Below are experts of layer 7 (counted from 0) of a mixture-of-experts language model. Rows are named router (the router's row for the expert), gate (a neuron's input weights, with its number), up (a neuron's input weights, with its number) and show model dimensions 128-255. Each number is 50 + 10 x the weight over its row's rms, rounded and kept within 0 to 99.
After each expert's rows: "mostly gets" lists some tokens that are sent to it at least half of the time. This comes from a sample of Wikipedia text that the model never trained on.

# expert 6
router:49 57 50 70 38 99 50 54 41 55 56 50 52 54 40 52 44 56 46 35 58 54 51 49 49 58 50 48 50 53 48 56 54 64 43 44 95 53 58 56 44 47 51 52 51 42 41 30 51 46 64 36 46 61 51 65 60 53 50 42 58 47 60 41 47 48 43 47 53 58 50 41 67 58 46 48 44 63 59 37 37 41 69 57 47 46 37 48 60 63 44 67 55 46 32 41 35 58 47 43 54 58 49 47 64 43 48 50 43 43 73 50 46 51 66 60 34 46 40 58 64 48 43 45 49 64 56 58
gate0:60 55 48 55 38 38 51 45 52 41 49 60 59 41 39 57 45 42 63 36 44 10 52 60 50 42 73 68 41 30 50 65 59 48 47 49 55 53 56 74 39 37 40 48 36 57 40 43 55 62 57 45 41 53 44 51 49 49 65 52 36 37 38 47 36 38 41 61 56 38 46 63 57 45 36 53 42 63 25 58 58 51 62 70 40 39 43 67 41 42 69 44 49 50 27 61 45 37 57 51 57 42 43 55 55 61 52 63 52 37 53 38 62 44 32 73 48 52 66 55 66 40 56 56 32 41 48 40
up0:60 49 72 50 53 32 57 56 54 59 48 47 41 48 53 43 48 57 48 59 55 67 52 57 40 55 49 62 55 30 62 43 62 60 60 44 57 44 27 35 73 51 54 52 47 58 48 48 49 56 42 31 55 26 53 64 42 65 31 44 44 48 49 54 55 62 42 18 63 53 43 64 60 48 55 56 45 25 66 42 42 61 53 29 43 63 58 46 55 45 55 46 59 46 62 34 40 47 47 48 48 41 53 47 54 52 52 50 35 36 47 63 54 60 53 38 54 48 52 48 41 38 57 36 56 58 50 54
mostly gets: " University", " Y", " John", " T", " San", "N"

# expert 2
router:60 43 45 61 47 53 59 22 50 50 52 51 47 35 41 45 57 56 36 35 46 53 63 47 54 65 60 47 35 60 41 56 56 38 32 42 53 38 39 49 40 46 40 56 47 37 42 39 64 56 69 44 54 45 40 45 54 62 42 41 62 55 58 51 67 50 53 42 63 50 37 52 46 73 44 35 36 42 65 53 31 39 38 50 63 58 44 60 27 58 54 39 51 11 40 52 53 46 35 54 55 48 56 60 71 41 48 40 40 36 71 47 49 50 48 62 53 50 29 66 57 49 37 49 44 72 46 55
gate0:55 47 36 55 25 51 54 44 44 41 39 64 63 49 58 49 68 50 40 52 56 54 48 46 41 73 60 59 62 38 42 34 55 47 55 70 53 54 39 65 65 47 51 50 60 51 44 44 52 62 52 51 48 54 66 59 38 53 60 42 58 47 55 40 64 37 46 58 59 49 52 37 47 44 54 66 66 60 52 48 50 53 74 56 44 61 61 63 37 58 51 64 52 47 51 52 43 75 73 55 41 43 33 51 47 50 59 53 40 54 47 60 58 60 55 54 47 46 38 66 50 41 59 56 64 67 49 55
up0:50 57 39 42 61 58 41 36 58 57 46 56 60 39 54 56 60 57 32 50 53 53 41 41 38 49 54 50 50 48 50 41 69 50 59 51 57 56 49 52 54 45 52 39 58 39 48 42 39 54 55 59 50 54 74 52 33 63 50 33 47 44 65 50 55 30 29 65 43 49 56 41 55 67 65 44 49 56 49 35 47 69 62 50 42 56 42 49 41 49 41 61 59 31 50 64 49 72 58 51 60 42 32 53 55 42 33 51 53 32 50 42 49 50 41 52 65 57 67 64 55 37 59 41 64 48 73 65
mostly gets: " but", " when", " then", " such", " while", "\","

# expert 3
router:56 63 67 59 33 68 54 30 65 49 55 52 64 45 36 42 45 47 21 43 44 45 58 46 58 66 55 50 40 52 58 53 38 44 43 40 75 59 43 49 47 44 46 51 49 56 47 34 58 63 58 34 48 63 46 58 59 49 49 47 50 49 63 57 60 47 51 37 59 57 38 65 66 55 30 45 50 50 63 44 41 30 59 46 48 60 47 64 50 46 45 38 66 41 33 53 48 55 42 31 61 27 51 48 62 58 48 59 30 52 59 51 59 50 50 60 51 46 55 55 67 53 39 57 46 53 46 61
gate0:66 63 54 29 49 48 59 62 49 36 32 39 54 50 47 48 50 63 48 53 53 66 66 61 45 59 47 26 43 34 55 58 53 49 36 56 53 53 38 54 54 46 50 41 46 52 52 53 37 56 59 57 50 50 54 44 30 40 38 65 42 64 51 64 61 70 72 44 52 52 48 51 45 50 56 45 51 60 54 39 60 46 63 53 43 41 50 40 50 43 37 34 64 57 38 74 40 44 61 57 56 61 53 52 57 71 55 58 41 57 49 54 51 47 38 39 45 55 64 64 47 60 31 59 33 62 46 48
up0:32 77 34 49 41 37 52 46 56 42 70 57 32 56 50 45 36 53 59 57 40 39 54 58 40 36 59 39 42 44 46 58 54 60 35 54 42 46 59 42 49 52 43 54 43 66 41 51 77 47 57 47 25 43 34 46 54 39 41 37 57 47 51 58 46 33 47 58 55 43 50 58 54 49 48 50 47 44 61 61 35 45 47 62 70 48 57 47 36 58 53 39 35 43 62 35 32 41 35 71 47 46 51 65 58 48 60 34 48 49 51 49 56 54 62 55 41 54 30 52 50 26 45 49 48 53 52 62
mostly gets: " University", "ation", " government", " development", " life", " group"

# expert 1
router:47 77 65 56 44 66 60 44 50 39 52 59 60 48 48 66 40 61 36 42 43 58 54 55 48 54 53 46 42 38 38 45 50 29 38 43 75 60 53 56 44 52 44 52 55 34 51 30 41 67 73 38 28 55 44 42 67 50 50 47 65 39 57 55 47 54 48 45 66 63 71 54 52 59 40 49 36 54 52 47 41 46 52 49 57 55 55 60 43 49 48 49 63 37 44 43 50 45 41 51 56 46 54 53 60 36 42 62 27 42 52 59 40 51 60 51 62 44 38 73 65 48 36 52 52 61 45 44
gate0:52 59 42 50 32 73 68 64 58 45 40 41 62 55 68 56 61 55 47 45 62 61 57 60 47 45 71 58 45 39 60 63 57 41 31 47 56 43 57 42 58 47 57 46 44 44 51 50 67 45 65 44 49 50 50 51 48 58 49 56 52 48 50 55 45 46 41 51 66 47 56 52 54 47 50 32 32 62 53 62 67 44 39 62 40 62 61 40 51 31 60 69 44 39 45 34 41 51 46 57 64 61 63 51 46 55 50 50 54 43 51 57 62 48 57 33 58 46 45 48 53 41 65 64 61 49 57 50
up0:57 36 35 36 42 49 40 49 31 47 63 50 36 33 43 36 59 54 57 69 58 55 47 38 59 51 63 57 43 44 56 64 34 38 40 52 42 47 55 43 33 37 50 60 42 21 44 51 45 62 47 42 72 42 42 43 51 48 48 41 39 62 47 47 49 46 61 61 42 61 37 56 61 53 50 46 63 60 60 43 45 56 51 40 60 69 35 46 55 39 49 60 50 50 49 63 43 49 37 51 54 47 46 62 64 44 50 20 45 43 60 63 38 71 61 58 44 60 42 38 41 32 51 62 44 42 55 49
mostly gets: " ==", "″", " MPC", " Succeeded", " =", "|---|---|---|---|"

# expert 7
router:47 60 62 69 43 60 53 32 69 42 71 41 58 48 50 58 60 52 62 36 47 52 66 56 40 58 50 52 42 41 50 59 46 40 54 58 62 49 39 53 47 44 36 49 53 39 36 32 51 55 80 51 57 49 39 50 55 37 54 41 49 43 74 57 56 60 63 45 75 44 56 38 59 75 44 44 47 44 44 48 45 55 48 74 33 48 42 46 39 58 35 42 57 35 36 52 52 38 45 69 59 40 67 48 49 62 43 46 31 55 61 53 53 44 52 63 57 38 57 55 66 64 35 52 68 62 36 53
gate0:58 62 56 63 43 65 29 34 60 37 56 61 48 50 52 58 34 43 32 32 42 38 68 55 53 47 51 44 46 45 49 31 39 59 49 39 64 46 44 38 55 67 41 50 61 42 60 46 70 40 59 50 54 45 50 59 58 44 41 62 56 63 50 46 61 65 47 29 38 62 62 49 56 55 45 42 48 45 60 37 51 31 58 45 32 60 50 34 47 53 47 69 52 42 58 52 44 52 67 48 46 58 54 34 37 43 31 36 67 65 44 49 44 37 84 50 51 50 35 47 56 43 63 52 39 60 62 43
up0:38 48 22 42 65 38 57 69 37 47 42 40 50 23 52 48 40 50 42 53 50 42 45 42 40 54 43 60 67 50 56 49 60 33 41 57 53 62 43 50 56 46 61 67 23 56 30 43 37 42 56 25 49 51 50 61 51 46 33 51 40 42 35 54 46 41 57 52 52 60 48 62 56 27 68 41 49 40 64 40 61 60 49 62 50 54 46 44 44 56 46 43 52 63 36 56 53 25 50 64 47 45 47 67 54 49 60 46 45 38 45 41 28 46 59 45 45 46 65 47 42 59 51 45 54 58 66 58
mostly gets: " large", " near", " small", " of", " located", " different"

# expert 5
router:42 50 37 49 51 71 62 36 55 46 47 48 44 50 35 51 64 58 46 55 56 53 58 46 45 56 53 71 45 41 50 66 48 60 49 46 80 55 43 46 41 52 28 51 59 48 43 35 51 51 95 43 55 42 51 58 55 32 52 52 49 43 42 49 44 43 62 56 68 51 51 72 63 75 46 35 40 40 72 34 40 58 47 76 46 47 33 43 51 61 48 50 58 56 33 51 44 46 40 61 47 43 60 55 64 47 43 47 34 59 49 80 48 36 64 49 52 42 52 49 61 55 35 43 41 66 60 63
gate0:59 57 60 45 31 58 52 37 54 57 51 60 35 51 61 49 55 43 45 56 70 48 56 34 69 62 42 51 60 50 49 42 50 38 52 56 46 68 45 74 45 53 55 30 42 34 49 39 29 60 44 47 28 57 66 58 45 64 37 40 51 31 70 60 44 53 55 39 63 42 53 50 45 62 43 53 49 49 48 37 41 50 54 43 47 39 55 59 38 40 29 30 53 38 38 71 58 38 49 57 34 53 67 48 48 51 41 52 40 58 51 28 59 45 15 52 52 61 74 49 46 56 45 55 61 36 56 67
up0:43 47 52 38 35 60 50 46 51 50 43 58 59 51 52 57 48 53 47 52 57 36 62 61 74 49 28 60 66 54 29 52 48 47 54 48 45 57 69 56 48 44 52 49 50 47 32 57 63 47 47 40 61 42 36 70 62 68 62 46 39 54 53 39 51 20 59 46 43 52 67 48 57 52 43 68 66 33 55 49 73 54 49 47 39 38 46 25 60 41 53 55 46 67 51 26 59 47 44 31 26 53 54 57 57 50 48 47 45 37 40 36 72 32 54 49 46 45 48 39 50 55 44 34 54 38 26 34
mostly gets: "°", "′", " ·", " −", "_{", "   "

# expert 0
router:41 58 63 55 36 68 49 43 54 52 49 47 51 49 40 39 54 52 49 46 53 46 66 46 57 71 50 59 43 52 49 52 44 52 57 51 71 45 62 41 45 52 58 57 73 44 48 34 48 53 77 43 45 61 52 66 46 60 33 52 59 55 59 35 49 43 52 47 54 48 48 51 54 63 38 50 51 40 58 49 45 58 58 52 39 36 40 51 53 64 53 30 58 46 32 46 44 59 44 48 42 48 52 40 73 35 47 54 35 48 55 35 35 53 56 63 46 42 37 58 60 51 39 45 33 57 28 68
gate0:39 47 48 62 49 63 55 50 55 53 53 51 49 19 46 32 59 43 56 56 48 58 45 51 50 39 46 58 57 51 50 56 47 52 53 52 67 51 52 46 49 55 57 37 58 47 59 39 60 39 63 49 39 46 62 65 46 55 53 53 53 52 70 43 33 48 66 52 67 58 36 49 39 53 43 59 49 53 45 52 61 44 57 45 40 33 45 52 58 39 63 50 56 54 44 51 74 47 51 59 43 55 47 48 54 29 58 49 38 41 51 45 40 39 56 44 61 37 32 47 48 58 52 31 64 54 33 53
up0:54 53 64 50 63 56 53 45 34 68 69 50 56 54 53 49 40 61 48 47 62 30 55 61 61 49 30 38 42 36 54 59 54 45 51 45 48 68 50 41 55 36 33 37 52 55 58 48 43 42 52 56 41 38 41 55 44 50 31 60 42 23 67 53 59 32 48 62 60 46 45 31 64 55 49 57 59 59 44 55 34 53 52 56 48 63 34 53 35 41 35 66 63 50 55 40 41 39 43 63 52 60 44 47 71 38 49 73 45 69 55 47 60 64 41 55 38 47 45 51 53 56 62 48 56 55 40 38
mostly gets: " won", " announced", " said", " worked", " Cup", " started"

# expert 4
router:47 50 60 72 42 57 74 43 55 50 62 56 56 37 38 55 48 50 40 45 45 47 44 64 56 48 58 45 43 47 44 56 41 38 23 37 58 59 50 59 52 47 39 53 46 52 37 42 60 60 80 55 50 59 25 55 62 51 46 49 74 41 43 43 46 53 53 55 58 44 54 42 46 63 46 44 54 44 54 39 35 36 33 59 39 46 50 60 40 51 46 34 55 36 37 57 23 48 36 53 55 38 55 61 65 54 57 49 31 58 49 58 66 49 51 55 38 45 43 72 59 67 39 49 33 61 47 61
gate0:45 81 66 58 60 63 44 28 46 39 58 48 55 65 47 66 43 73 57 58 63 63 57 59 53 56 38 30 44 48 55 53 58 75 57 39 61 69 58 43 61 44 58 51 37 28 52 54 48 36 49 58 66 58 52 62 42 52 49 50 30 45 57 42 47 51 50 52 47 46 52 38 48 48 53 59 58 60 54 61 34 61 54 50 40 44 50 62 60 53 44 55 57 52 46 54 45 37 54 55 46 63 59 55 57 43 42 62 51 52 49 36 51 42 53 54 46 58 53 51 52 50 42 46 40 48 56 62
up0:42 43 51 37 37 52 63 56 46 53 52 49 62 44 55 46 42 30 44 46 41 51 65 30 46 48 52 43 56 62 57 58 57 56 47 63 47 44 56 50 68 53 60 44 41 38 44 49 49 35 56 56 45 40 44 59 49 42 65 59 50 37 54 42 38 59 47 41 38 43 68 33 49 34 68 45 61 47 49 54 29 56 63 37 59 66 53 68 47 30 60 64 49 35 58 72 54 42 56 47 50 67 51 43 36 61 57 59 75 58 48 40 56 47 60 45 70 41 56 59 39 44 57 58 33 70 51 36
mostly gets: ".", ").", " and", " |", " —;", "\"."